config.toml
d_model = 224
router_score = "sigmoid"
balance_loss = 0.00876
shared_expert_gate = true
norm_eps = 1e-05
steps = 3183
dataset = "wikipedia_en"
Below are experts of layer 4 (counted from 0) of a mixture-of-experts language model. Rows are named router (the router's row for the expert), down (a neuron's output weights, with its number) and show model dimensions 0-223. Each number is 500 + 50 x the weight over its row's rms, rounded and kept within 0 to 999. Numbers have three digits each.
After each expert's rows: "comes before" lists some tokens at least twice as common just after its tokens as in all text. This comes from a sample of Wikipedia text that the model never trained on. Tokens count by the router's weight.

# expert 7
router:462590335431624507471423605402554497566556550523578466488552456446458483492569564509448571484511475532534530469566482489562516571525422530456582508512428427449552433476499532484463424535464414527525537434495400434523498518394524544476535387437572470445516487502496508453413449472461524496504465446536576487509588459574556541514527500584549570487529461521433596505451550552498519461470472483554529511498441497502493484565480420480517467501438357473380520453439505423503438486473442579475465488534479510502567547486470537510550565497423514541510491445545479513460447515426479542554547509493465536484416552497420454578508532423471470535486590515524442465453541551446483457504
down5:482457469482532597423526497474498595497414554442500538435480563534499455476451548571483469509452434475459470512402491420451444573552465535500365512457566547560550587520425439576527489362526484457522450485588517491571512489544469464505526466433394565498412495525503466478448522520520500542568427536528484446462473495423509522535465445530585495488458592427467577456521493451474503534455492567544471468574472472455451502459559494542476566410539541436538495515461568494516548492461457485527432497442470530395416516550573511544496535471483575492575397525481499459622509592428498517442478496396463483482498427517464543555567521482448509559527512549515414530431524523552467589370
down6:455449516504513431468493523596424422515566430501606467552540449604488486472501619534548474446493487486557561466495456480453438434407539520498529496451394505538439486510519458525489467423477530509543449564557466452393512548502552416569463443476469545408471563499570591516474502635467438460513470488516553476566475494471514409500480440486421409503497506506501430472530507493583539478544534480472477485554507578486539444427499498466423541523458605572516408514461586555506450552544452432486560384480526523428514547491510477479436456427531420471526491469504663493474472458534497560500553567499460467510512408598526434497411502522543529529581515562472516477488447410472504580507
down7:385512555548425472508519468458401522513401518490476490599488454541384586528499475486488566537500458533447499460485562466530575488548480476484474559516515458481492476441493544452515451448426472524480495528483439554498499513539546531529450499594413459512475480558403464498527538469461498522495441466427623399573467445560502570535480513456561544420565437488513586490573498510480483602521518467454440432499502529422511432505443501544458460495565490440455511465515482513413493408576539453488485468533509378519571554578493554464481456404431562537381536510388569485495457468477458450498434518510534429464533606495474439536485547476527497503576493457481480529357564621472441562446
down8:475481529528483469471508464461464481542489434468574439452438508460462466457546495419518523574444488510534467533471480521486526500420534539436498534452441489486465455574487502488556586508517554504529571470533489469518593475510421536558518471504491451488450428483503563535476571466548503457533539515499533436494412493472456508485546536537384471465497515490538480548526463439569458523534372498561543436483515518500469484448416543513457424551470574451568515611452429452487528450546395454473553470502570502388452588482538405548493488545539582557389455549471529571518494559451578482533456546337505474522419477542527403408480558504603505572426534545554524482665436575482426564518
down9:545614509476506430541547466513551543396525438581491568491487543440454529508488520579523460478552490457540535499409564444428468546454512499410572483506508454501548519541474525432590484455551434507430556437446544474435504467464525474524520574403520515505524544522573425488523479476521549457508581532530489484475472493546521556531513418450503500504517408472450530504443503465444475458526477431572479495528508449533552552594576444421455597495486510460491443429460557433461456497546479539554504432534583575469419489469434437545598521573598545395535535626519401474530444496466570374451476544471537562507470454459431534512565430468506452534528557455396427521441528512488563397547
down10:476479563482476464499522593558440481408499455518538517463458493534463388588528427451509543539470514542483572579599412501525438526445509486494481494478488549423567539525576518492462431462478516463506570530527504509546427523487528435565471498604601557546501476487536509507522519452524418492541425484502486436525539457532467495567474524481481523543489550493543408547507537564580492636483479429565410478522528473429554536449512485526480424471436535503534412443437517494527492505410483660488547531518523449586482466536517425454520535599540445512543467531408571498551445432550432486503453481529360648499504477593509541512436425537408509489571573503484474528548475500512438453425
down11:472466465556537472470510523434494481525441483570494586536416465490489538484495551527449498544517535530604397532539476472515494608461478490383477572493471513514514484490435461500587427535506471477464474579470594497465444489457406526576542496467525501539457411440543471496423466494396582544529518520530448496505509521519519478543472591508486534465529627421483484380455473382488472430513559545534513471554547448550475500512516419432586442465483553406486427440460520404414568495347465509495548578530442503540479482433470458516552472443491476506444522398489482542521462591495551433457392423462602546486489449504495579513559486453502479461566485507450498486536472463455412467403
down12:477510503403451486523471515520466488520546478503581521597508526559501631526479445548509500524524465439526511459443610480466461511564510550558476529548422600519499403494482549510526455551503515492495455499424515478531453493527532589475509435527485592521434383539464567497466550522525480496564503467486544548538610492470524500539565470424528488381457483494590524485432418423445536598501524529528488513550536407576509476570578479516459556485395544506482536506468546527467513478518439553533456421533413393528486487532542531513504500488510445467541556455428439524487543549457431577457429563421399427488532440417539491554603518444525486538468544492437610430528558612534411417529
down13:575498465493453493476543511516388489589510471514546464535449489504550634461519585627501497507565539510606465498553533491489547470455500481488569480439594505482498562458469508484527477499487427425480469504475575510449518554511504531514490507518484579485319497504523463532478482424353530486549400500472439467459524550476524512527503472601430544447513522559549506526483512524486435484526506466518461502464433413512480450567568461498497497424490518463521489498398567420554387544413517591522530420513408506475418533554523516448470549566519480376471418534590477546544478561523552509494455479476436534542460500486478453558466575502504517436596592426528544515511430501503440401606
comes before: " the", " a", " to", " The", " in", " that"

# expert 10
router:433548436403545497475479673361616580471492653430536544535560514544563499508537534524518488564433439500444504452501495460593525562514435539526429497520537537525585519526547460492499513538510555481476463558529496443588471607486485399526469505568467513601467426521509491502466523488480505501527472491479439475510447482493419550426475489461599629485553553491421468517472559533574467479399521489534483520478477455490461536506536529513607474510446519443544406475494514434503541454501504585528401518570490463462437543464530432478506553525510580454591457448541545538510475552499456464554473482546548473491552454515495496413486490536484507606606491462509478530563571420525527537422
down8:522520458510399526495478477458556420459532566464467459482533585415581559498499385504488550424421449460570618570534531551569536526497575623486452570484399508504489487542489405579480532424479543501558519467405427524594516504467394439527478463513546545520528409494415537505458539454527483487500526481472528548500520561491499421549577451510581490493505471494508452439556569530430439437573416635565472552472576537476560593418444519520604554498474472415406525503512474530433549473419526476529498525488467521556531457495553471477439507552442525386533512502498555507532451558456557482462569511395462565445525551510494517459522536449458441422463470513462475526500478501489524490464
down9:535475514573525488553540525494556461534549499482569515548428490458537430490447583489544462502505490523551430482593526475492519474462476461556596535491454559621469442598566547438464467539536455529572501500485588507465488537501476569528483444520574469520462441488460531513458506596510469477564524531460477554473515547500552473413513510444467461517519431497568517506485528445499587550440550541479513505522571516562527436643531429407531500472571556517409398426380456491528429499524509501505577424484496474504560494443610607424437551462527411464422597458570381530449463581437549505548543523451414578585534478438488497548483525494507534503507487448539537411488473512494447563600
down10:551474484468486428519529440470530473516452480525414507529498413523509545524461372522454390509411548469516503487489487442463585454519541516512517581475484572511521541506507546454501485529459474517418465440443475529523506441388384425487543454530519478596513482510446461516489451510426446505471478555521603582504494497479522503503476557440531490628482404425501513463489613597448488460460434469511500481538447551575529590546424430573523539517437480606503487482481455529496380544583549399488520433490564518550438449586436571535582383518492561432574442440423478554523514542460537472516547398513491505537594468545434500476469515465423506493453468516595553550508477541488552472495
down11:492501525572435486597498442495544431499500480431571510585430395528502566457461474468548511524535462468506441471577507521522533474396561510569444537497526526517450583543539554523492469494607469518544394464499418519553496456443439563587540446541487498490476428500525481494506540526474613398593449507582520505437425502495518480463552449455486419525542523499536382461539490499508529583478545403481503506444444529493556542472436522555590538511567506403354573514483526514509563509539498480544534464492393487471418344525504483447464615486550520470425505416550576529534461426531516521497417472454546505473535511592400464505555551459448482520488505482542509458505516517434467462431
down12:487519616355452535500413515534493512521466506481546514519547547576582556475584493460519545525434503554490434563532494449437529525473577504499479497499530575485418506575490584464446468502542545532542471510484446492488452474456432462512416481574465499377545488558508477488492434500461449480542584475485512527421435506474651584452425547489367521506562488545552535552519538497477514401513510558500567554465589559587413605468488501538481579549560572543511460486523460584458442528461581444560502520414540619482461433469526531463519435612482509489548495541548492505457561508482459517476457421480530376496527547536481527433571457546460547503494436464518588450529515481483486571501
down13:518595538418567490622501432501485538496581561533469455548468483479454428449473554537517500411525517495478545435490496504555560456537478452453495501493527439509458514570534520517498433413548542475532540506584448468512444547482444593559488489466454431532512514465550524546473554479559474481550591509460470522622502512440513458422550488543483563459474503499502532480528547542651504503487516374460441414581627457567493438413522476504497561490449494518429495525616525554550522492570515435536527474454444489515518592467440373583526546515486460548579420616476478482511576440570512484507458476517574570473476444501625588499543497593475476540562460505563548501540532538490457551543
down14:495494500439555478505531513506468534652562484485467531472480442489486437448475518489404538401520496391493492526547507446483472539562530552472489530480466463476546457480502521402465525554524533474510449453560532501493513545469566519526508584474422486525522528475407553462473448534543533438376586502534452481477520502553506577574482493507561507459534500555432447417427468477497468563514539601600518586484510558501424458515491526474479495564601484485514435484583491498533510561554575545593508569567553464496529380503469535592428415510533548479518504569415484650461484479482513516497543517536504401600530434574557626559477450472401525453459481545574434506401484467499589484479
down15:504527473454482523546406567533453473485375480483507519448494516412532458526473491444456545517462563554474574507463510538500482524427501454536552497550475546480545575527540555543435534609439476414503558438528507506525450535387520445528457587488526618496541598488510506578563514423619365550517454503462541463515499517446468570477584446498530488604462453536517508613439460510587399467563527536471554569489509423486436574562492492529545535533522527513428502563535514549549546494506501537550516470561386508439533492477437583512469585457561537508434450500495559496534541389517473460530495491395539622555431485572514553526479546534474563533488407501521501478547487522564576442503
down16:487511507570491561519506543441491446466481499507500548535566520487487499502505466548526514503502526484478435593500480481497501582451483511484579538519455558529479574495447437538438525452476496480500498530537420534557516476397532398449478492458556503480588442525522552515567531486512417466505471510499497367458470452490512432493636464506332556564463424465507514416450490487466538412551468564509484528417473511565578540421495551458470558389519474531514527545524449602476469463559511497405523535427516476418415530477509421468592617494384560474503449476450512521540538543512438615518511368415433523480390459454568581422562572495543463492437512463513553505495462470524543539536
comes before: ",", ".", " of", ")", "–", " and"

# expert 11
router:489608451413559610393523550488541629494519441469538499473484481509494424598485479507506474505533439435486517511506534542507520511449454530503505498449499501636612470441598478532469476517505485590509506434600524485510451403531536405405501441583525541493515555616552463497458430507564471542576402471467476556464550517484537494421552425565557542525496531439507609419493413457446492497450493490453459587431483404540471533540504488491542557475500490594565455455466507475523567462502521603481513556458598477380497569534490505466556551537516525541561522497577459483514462473436471537461490541515550503457484524561448535522489549559555484499555532585618480479448526538537520463452
down5:578518498540542380542532516475517539488504501513475477499568580345593460430518512543540525461465470573578533438489498471419428505405480443469485431468539434447464533474617484595458509467487517457438434548586538472394459567457546533456584489547470493497502532501464518495469511434516514479424525446418496432501494499556526555476513586536471434495451489394496454460540440472516471446533504542544580504464519660498475514522495517389548474502526431476479406488485421489485470528514467544513491548554516442499518468490497498530496443449510532433508640400506616533480464547538488478444447431524509537475571484455552455581474503510522496558564605420534587451442481432490563590454
down6:557496519496499546534547514480485437553502525513547577538595479511474549444368492514434519549474466599436494468579473461531563486553513511518593461428470403577546578524487557527593557515436510622458493465607474518495533468480504537572497496489500468488503525396526465485484481445463482528495525508530444548531527531529543431463497508564396611437522551418450524424511478517557506448489449535614556501570450579483466378541467440508439469509574415590510419444535477522508507508526515482477622499575442436462372479545432568470486521504498474476451557561543488532514416474553605491528583505451516498501539517531519476537465559422530522538548442578452602479489546544520585458564
down7:489521508525409460433520399508552441408552562445553463490414532456454555539482460496538477521498534538500532567489474482472479520387600579484482508492629511423472491459565555466391460522443503465465574533454460604468507484486525433479514531497452560524416488599502425447437510548452555509530664448501570499509503521446546595482522433406473460596500471559576507505481469434452525475499459485542598478473484553622482491519528511507476414552553505458555485505507473487463494493409568503517443510570447578549440443501497415489504448504455477518563579523493554456427557439542477524504390473585478499504575456600481507556550473513457565535518476442481463524639508466545478527492
down8:473495507446478471538486529621524565442513438557437503454473408473576588477556485499459543514526565478496508553495493481553566605545522533497519533476527424690638570525583574545501486560567469536447463528452492498526539553432560488430495470556557458534485517462527490508550455455552458483413460552524516526503527545599487433447455442548467535445462575499562483388449332534516450610534504518546590489526467530460527464540533497503432554433540560535552458435511545562422543516503435572419486489448481526480552433392475525456534515484522572419520514557514502554455486483489592464453504529493548426423515515520511510531539481427456547444568504609479539477485498539493496464513
down9:452475455475504455451557429500490391492551562598404493578535457544568515483577561565449403541433499489495480478550556527535479555601555551471452504507535516475514502505419460499570642491459583402563497419523463492505553526536460498487483468454530516556473491480563500515579588503582436470487455477553518507496514536550477457486450456399530439571448477489517503508560503489449459500446500546534475400458486532516504568538450538509572526414490431545565552518485567478501489465498564468464561508504583551576462453506456543377571474513498470455517536535460460625425438558525460512486509482531404570528414543524461555503516373453517449468494483605567485597439477519514567366475
down10:482442427471486499466458468470524505497527458415499538550474447509462501515581540562575509445482549512428566523499521497550505500528482473599545419406468436475509524468525557555547540528492441506390587458481552499392472528549577593464556503591587464478590543463481476558432445514428567445450469462482471497520508550470529521494529486410553537508468400428467460468508489465487511489506526583452554422421482588469497501460580507373476475535441563579469446475555539538391467546492555463437516490456559392540425479511492553569409514452451484531576504546435521506503532459443607444519544473507516459415492518524504490434490409423648616480508552475459468494442437535547439504523
down11:397545556527492501441493386543403497493454557470405595465560441498487529507563465561487590419520464506455573493492513515476555485520493522514448504507534490471476489508515547421544527437428396504520526529630531486646431400531538516542497403505548493484498523522540473556479461608504410537546581439577523403494591494531475418458458467563524548486470501536503595503535535468506443419568502564452536445501437414504573481477553551535535460565489519496568534484459454406572446493411534426567443528548486523594465507410450417550463434486495495463520554501467552506463515451477460587593515453504453529512516488586418513516515481611484563494495472547499483565487574498518435492536
down12:458479470585478506495510526493478382566475467548488515584535415454476579465503520543480507530493391495543519548523494560456521477522424583586434510459517548484453466479467471471482471334462518551511583439579393462557540421466454520598475502573377434504495537448536571520515504514448561493447521419504514502478562567555482488533512542542501470603521533529506591514566502464502425558512470463512533410557530477462469434507479468589456469449491539413477436456545473447488492399491560433448581531479460425546510477532521476444450476452569520555458505456454527535555449420437586415526485444429441457482539533411419520544531567555467472485574533462454485467519560560537396409468
down13:481454535477502525381570538473398526502545497538598559469484493466552517429578558499461410426482526499575487478438534537516465516561486595525554538560502535397526486552444477460403557515504446441468425471458436412446523563508537492540446547504519545474482517495519481506438614482511486402499492536456569551464484488538544447508489483558444450504582612453507560535427553495508497437480485470417432473502470538406448546545516551543421428528455466578520405465601615538477517531428544408566457553506516554591587511547540503494505531497419492558443542482490557454488454445564514509515489423560468467549461594534552527495394427458578490449512544517449465520448415527433494530424
comes before: "-", "|", "\n", "==", "The", "==="

# expert 6
router:457583523413578453459452520446533604424435535483642461515558465444443518511454502556562423421525524448524543487509582489572502433525449582526473449484473501571447495439541489483471472471483506494503460337530425517500557468514472544420513387421552550542485574601433530467486468574516511496499516506493485471522388576524513458473434477526601492524452475471452570376508462394523488512517479452438499590486496461560483515523514587471517502486500488465605478490492413506544486426456443511483489521572476546493609468534431522534550554553486514428501428552445498518588468412523559513476510511495557524482494495611466437495517582501491498425486588546503436436497562539472576545563
down9:451560416508490502525493412503524675562498529459517535479627492530550456597509522488508547514502503528565645473423568538552549506501491459528441453453507510507472486489494518409499527476564538451525563582495510522550484549524530529479465502490577502491527503496484553454500461483518412568503645479616456518561438526536592508531474570525429550426520536578398525425477406581551521534580502427480497528483498541460634534535539467484451584513563555542504432528438528581486483500423565492531506492550556461493552542505508503524614435515503408529463509491565508514470442548443589546487515492532478494428570473452556513440550447515505621595487471498553432497419476492494527441464
down10:505515562424490473578406513492538562558469463521556553425482516478518492493472460552447473493553511460532515548415450504496484491513504409493513485414440547493420417567571476467463480519449525478394475471532561477451473462472518461536443579441563607486477542580483552411509479502586449543475576431456537490475528510525590481485510500481595580469525591441484549473375438420434474581496540509486537401500492454481540500643519427520456501539524568435497591496532486483514573491481562479549494450592472514541496510490463468569459444468467540487482504504427506482548559542496515515558496511541593499549471545560525575501618400474572577466548553427535524591476628564547477423407
down11:600539479442489452522436372453501562515439439480436440480543495449466503462476513461454479514526483531540505396542579490553566456418531502469457437512527565529464548512430593448526482495488518496597542516572618436568481461506452487422521475477532543536552585561491451507473500434447539466551622531509526475347439505548449477525531408534413543536506468551469545525466499416424512450565548556491400511510415523451468512509504419457533508452452470632477509555567531512552416558423492436594548478481544508497441539491539535461596494526460478435449463487462511456505596495477529534428546527451453514532502535534443542473463488495498572525494407546417403466522506524446433454598
down12:597464445549495550542580426532456490522401535463525498575495472496502597486514524520495460505474448551470529566519524584498466427496495388452557493430427490528456518524543390577494464495541545416502530493503499358524470497491505448473483374461595508476480460511569513457497496516405502530487423456545373484547512545490491476573445471393476528537520506514522489455584513480543454566598494468461435450543564474478426535498425577536430509481526504602495440448489440471618486447400515528493483490504442435472428532515503542439538510529531588516519545540507490468579474558567575562498519620497412477524607454467533485573421504551474433531499506559611591462551471494462550512492
down13:558562488450453594531407544549568440487437555476480544472482476492578474479485519486476488574473497547442582513502470520568466590512505526547468475548447492534542519524502551450514448551538442448474429529498503452509551534494415486490486448537590529501499502438467549478512513442354517479504758482608513438512520438501542518544495544458516608546531549498405558622478529584493447539467529574537511539434527526420500538519395498460427489576516540496471454501474490494421451542521513428560542500500545584483512471540531550493540566443518475475533497500574561634553508523442512540492527555461559507513441527478562489536530551492458551572554470492450459504458363448503451562443
down14:483544499424451442502513567548432443501507477543530464462567522550550520563472506537429559467532527613513497543541519476614461607491508490467477580533496464582465463466441471459560456574558512512541483438487478555417570480491465591524505581559435488454473593605485457624502507426437536585513598555528466463551476474574493549518559493503558449462493574562572586448546466594591588540556518491482487404438560504543450554457522488495555545523483468491561585438474533453448499551559449459581555460454414507520607516427486515563474540481527485543587499465499493581492420542428524465502477512470549493590456553516624462468423533575488476495528440477551503458523508499541558452522
down15:486499497474519432510555578501395403502557508502504453470525501529537459546546583520550503447476479547471445539536561512540559473538470488520466503583494531498532529491464487487546487499410546583531458508519517558544506559530478487416461451505449488545497356504513515522454546473625421471491466414602533508573480467501504483516417460551564470456549533427518553606491543449413485540460390543456452549512530539562470554436468429573503431520460515549519490459431477490485541395387476588542582509607474602470441410452406494567466473519554546491648505509460483456522395542485493505458447466497463502515567543477493576486536491549413474556464427377564485504482442501468528565436
down16:540527547463433511398506509580425491485458473541545449418530488418537535540481400442554540411417477499491496501517467559513478482502508518467457557477590575449471507577475498507461463428534529564470509489480571560506623536565495438393557491552558532532534427487508430521519529530513563495430600513401571419509511468488530530472554412358478548505444527514512455400463516539543490603499545470590655413485550528494431582509549576482482486460508651464498502503482421492567547482500481504492480456532556565512447411528505471499452550532417499396466578536493591465474492525464454525516441525435478545534541565459549466464447515602517527489503472499519470473461485586487524435514
down17:527505550477484537547582539483463590490531504473398567475556411478559437524420500527482505495514521474498570502459482578507440550499527544401522544518473509573489515504411545521538498437509452484491536557498550597483494538467572515432475470400457474503564511529578520450434419444557497544518515518527517457553518459452477633466462520502565550519499423551447530471452592450443434506489510510548480514530524559466527462445490444532554555536529488516481471457532469440536585476397465512521606623532449560447501440577505562563585513389580559473583599517530544451552505428601506519495586449423543450458428641531439471462598501611529484480479539451449551546508544505493528508572
comes before: " the", " a", " his", " first", " its", " their"

# expert 1
router:536579469453588399483472531303428539549535486547489472542563592544502457457465480442531472473411479476563498532527507491524451450427574454528483420463579590603549436553563517431524481531556422513442462524468458441550426463437427583510488533511526539495473508521486540495502465566471425504413452549499515578505452573497430527434534480481508573431429505463446547524518582467567533505482467480480407481465494482497528490474554504512487449546493462531526446413466576435444466521415406475511461571456404546473454522536491546467513494442501474480465526459516498594540561417449511578468565596579462542457618525454555472471490501567416516485481516548447554500525489611452505461557
down9:497516495469527438469623438438510503527520482499510468463551533491468470479525535518490558524483512614424488613579577525576441567493587451505596540587550472548391465549540488498532575536471539585509407545437469506511530501481558450505537555585445468536482376473510463489551491522546469410504520470421548442477448544441492484570490555572554483521590498417537519539438510448463427406583502483534545555462530573461465536420558420526576459483543603604452514447524557509555529457501511571495553413580542529462544526482523526617527514485563498511491506468474611565484510513477496479441501426591506397498514431563566486464561460543616494509466542465505518513485498555526554543464
down10:504456405444497494493484464532478420519550437517517585497496485476483517418482569504481551587542450523466531499498467502466494467529606495529511522610460494503555540506522508505583506396569525493459499447448433483475506501508496432498506520551466442515488451583526388541577542416441477576558527329523481476462391479420419560523555500487481522506549596505582508543552522446543413489561528493564506554531689452508494484478498440545475533498532443459493526475488493557518567411487518485490426491529443394462505452511436426377507573484472570421430548499558420452529466492465484413479543483502452478489555511513545551605489497502618442485494492420402567430534509456512494494479
down11:581471514553536580483581454519435493450503476465476488508424502546549374483533484460589482452460521496639620538497548536455514518477511501509551446474509429499506468522429513559508435423485571564511532506493548488463512450519495467514533569497488474539536538388545432564573488516530513563438498477532458511422601546584467430530522552498475443483566503507412475409489517499591493497472522497554506586480479435525555572539505516538508507459470489468631559482596539429497531521510493443446601553474601492519588542458436631407563556541543481569479562480485529524524429512446405510603440411503555563425520482487497544378510440513477482599470532463482568472427528484481532473503
down12:512505536564488505532614407452531430498531505463465422580462460473514548460398484444548531493517501522544553532416501603508522568572528487465540576461524535506473510492519504559500489489583540481580446507485583438480620492475606420541547552467574373439453533471443372469493417449444528432456505416527463508554432442371546482522555571485467513464515479493658442569536502483552447520547579564522468493538502406549522471481564498460513638501510545514463547546517481543416576555551459478496532477507555480458608467493583474449465502627524450472546460428509522527488508466509456496526561459481486531462431474484506503474529508560544519532516550551491484540504465472405556536441
down13:500481595497575517482494484518472451603552473449550578532531539455484538487495461499443513488479464504482485643473540502421493513523448548462554452534596504426599558412513501553446509447538434516481466443499450470552485406493453441475517472488462521469562533579446455495508486488479367402432596519507557556556455493409447557549491466441481522486498507479464553526483516502540561507449515458568434436518538516400437508429515484556514477447477432527478486456512481565550551527464537435480470486491435565548456468471440554520444501548416541534537605573429481574540574577451409637466538495485487524545548535557558478509493496536563332516532574510472423477503506454515443411621
down14:506504555489546464528474513517377543573478439571458517549535460517497557484407487550485421514557495458512524556498502493446483542492570496445581329613422528491485468507484557499460487448478419544525502526475544427475507564506474484525468458506549484480592461492536501499473545423521548473533497445531572497494432529413529481456545510522532422557542462537444549437485510530498461431507497497564558543511559511473455474503495465462532594545562453572417504504548399483512592489572484418585565437532488520441493555516405514419389466479532516484521540608510516514559568549479523563551446437404456569504364527542487520538438447499657502519401474494412458457451475521401536451547
down15:497593542434434478487433491525530557458450376490503527461501499555444532635447549483524472467557559518454440451507570467484578429550570548438447479533378537539483614522521437557523493440477580566550474474498532417565523484527457502545556433438469573525519590509463583536524513513537494534473558510532459487520432465458517526527597518539501507459476471537454477465505418529488519505536389503491445494444591492526460461507491538410453608522543500531484524475524424484514474406487495454466438586543564520532539435517577468575489678595506483500540514484503401471512464495465564544452511502478577595544455410496470522507464539438497465521553431440460398495427565480491417487569
down16:416428483468440460444643502490558500420470621397547528482435450465481513600603462530397505479524532459482509463447579477550523546449488463519510560612518468472454485519466598455441496508549453498564490487542557460441446473569488569551572515528578555423585476449520474475463394471452452503484539580459542537542538562430491484533399471470461441531492458389524541521482535485420500422397569502456470465515559409508543497464538471550492561441471569487461450497482468512462551556531503491491476462428491532460546467480416603492510512527449480528489461441522480512436426542470488500529418519423427473531451457595484500440476397528520409565454568454531561461524456526426564528481
down17:500492554441534437484436483555516513504614480414468466454587501539463550440420491537486576518519548481382453411448515480508458505488544473508549510383517516503508459501524528511534500463568506531500519509355508446500490574409554547483494418536444511457477545570554464543490455557516494511511649505513522477523406491522442537465548514451407542562604491495483529523536533433578439423467563393453543491450459516454541478505545539527512483547466469556518459546626519437539544554462516439568552429473509463520441504491571527554471439454505463489452523427463468529519487386580554475476474555501643439503472506544585506448419543439465433403583503467440560554610484542492543515519
comes before: ",", ".", " and", " of", " in", ":"

# expert 15
router:422662475422665517424516574337540516440497475516622482584507456550546554514511447498522491502478537531514552517542534516477477416395442436565462534483497529524529414495552467568496458483524431486485496498538483458486478457465501418466481564482531569494443484600585485563523455440513520526601432531517460518509475517432553505529474533422614551536475511455491435461517444462459601449439473509486500518479528514527447515563542526533496440483487454457467512401508464449495407491424472487475472449441607493520599520474521525543454519452450478485545512421560571532573430434516476527602517517539437507462497506536482552596551488547506420519446529566529396547468556536489558503461
down5:507446522458446522507498479482541482486567567462426497559499531487533483531353548455452537464513539491573455449526474472560582462475590621488472491545504493490488424479593554489478485541441521410407504522440520545520534511555467433483494560630494495593487560462549433508509466369411525504453486541490434430577498475406541494459539511546517474422481542525535442572546517509560536533597381481409472438531461522487490515535436532496454520455429416432462561527539430365507475542493558533489519461515505500510491472634566484582567471484560533596572418594455520438534519540574460503543513502507470454490572566515562563548512433513499478460537477501389540474499542541437520489475
down6:569493564480504549536494490508465548455428584545557437386547457555541582425463533441497486536503481434425506509419463495403546487484456507457500441463445468455520494538579588562579604454539551450503484506427495575530526438543504477487518534497488502585475455501535490457481487454491505517437476410451533477528570615475599490431403464560458508511446503532481529516519445575565529471459510594433474525506443437504430615540488441492468469417486432525519546534501419527587560534467470475433583514416522469545513536562579438520564522566542452553500575527454396340443561517510513451486475553516429570496488405467563538545445540532478600444475535471491509525494500469535438451569
down7:558487525481479462471522500525420360474490600577458567471515534489546501399413574504448408551487462512444494493562440548505544559438461560473505499502504491505478487444478458478541458522449472485388452496535508453371441583496577486473493522540440452406510447490488469500524535492540514549521479515518516524508431456569508480609520424470623526408470452476574453531482465509537563484477544464488512489581579446525523455534418429586535586505459531538462559478470512472492484515589486500482508519421553496541471500437540479459470605524450448455462655405475437389425500444522474457468455541498431551492451572432440517471529506549499476550486512450427526391486556473450634492428
down8:432435498473475563410558452578403509496526450561504498528503582479534559618464543460387521559453478579464544517487513455532565459479426493547449537470381501439562457473500459555470547509425552425441482503477515469557487464556554508580528482419547511493571503556571520469472441511510566422536445509503404454548474468506467446431575533464585565487547421457457442536491498535431512430506396497500418395508490498488370483487487543450604537529564443542514420558547478511557528530471555428530509503534540432531416476560525496528462529444401469461445477596453453522493455528499507519434446533417497461516482549472520486563559536512534460384468525446515584495572570577454435537497
down9:453452488509539445543452505499501401566550537418471510411453489422402339518522477426422464496491497434441512531482492552526499505520580427558440481461473482440540422463549483549541455463478498419451527468504461459475603521515442491526493567545533511437471548475541485455460479538438594536457412556617501542508521438542517588567434616589410556490471418467454472603489441551431480458451573523494443522457558454487405427529526546476536460479508525429499528468562471508500435542594496525466465527519462469470545478482584546480536539529467552460484508498559533539594499446449506503402441528484441552541492530438470438561523475447443454580408441491430392529453511549460446551483
down10:507525515426396448580612531536358498504470522419437560549473558514511473490456519502503497515552455435526505610487454533531450512491409586486508557471565600404494493566513450541521454512448498473523520503559508496493565440486482492584365492488532537594469433469626523521514574514491541389553465500435468520382506458399530555492428451478529446503601517516570474508568492491448519521488445457490409557487509472432506435456508492543413533532600519464530514510545426493556480532469540486500487527539509487547575514522540552521451559492522560469400505506517568433471520470529482620547591580440494548472512585454470520503526444472497467554491437435482508509456460587428461524624
down11:409506548460518552567421565565548480537493405583580455517483440448460494452513571455583464513510485543555544622476408515416457443394487517439511535528516543430555476448459385470519512462518512465470541499390468403624564520438509429501466445588507533469536491516544413401517609466518530479501510514576451428568573402464427516482430463455460459537491435494501556506535474553432556503458450514469463503552495489530546575502534434493512554518533496476490537514494506545426482614532564517469503558579442424384461488449432534574495565494508547462458556436504507559499607547481465413449490462469536516503560493518537566565472504515574516518468497455466425514520568536433468484480
down12:456483518460425452442521487486509615478535501497429480515490510470564513500420564441543514466531509441503415642543521549503580417529425452545516511496491585576497574559535461487454583501462571403490588571565507468559577407546483554491511602505534497584543470486551493499518509542387546524520492471561513477544571462531460556542471572472496494513600526458618541591409502539470442615413615483537444520503547476515572504478575538567554515536488573458552444427552446496541517522541520517507496588589498484516469448465479422445440441527480536434512552531418492472552522492528537555448551429479514456489501531479458540502601414441483504499504584598489480541511446520526488493412
down13:499427459484437498507560476504463417464481473538418532549603550509495483566436436482459445549432521501540523484539471478542488518489467449473500508560533578520425519486429569540477403535464511467538505599526614508465517521564407523481480471439488566549482527475601461510476460582427476517499475416420577373438557466453590564530437514416480450484592446467517423507416515587511502542480508517502446507452441448595447624532549470542552502428543504526488395482529426472575485620531633599477441517548441525542508549445488524536518458512446468488499516548487520537471444512528496527566564508471430479505520475510464533458425427482416570511536492587557415476527483499423541512579
comes before: "\n", "-", "|", " ", "=", " 1"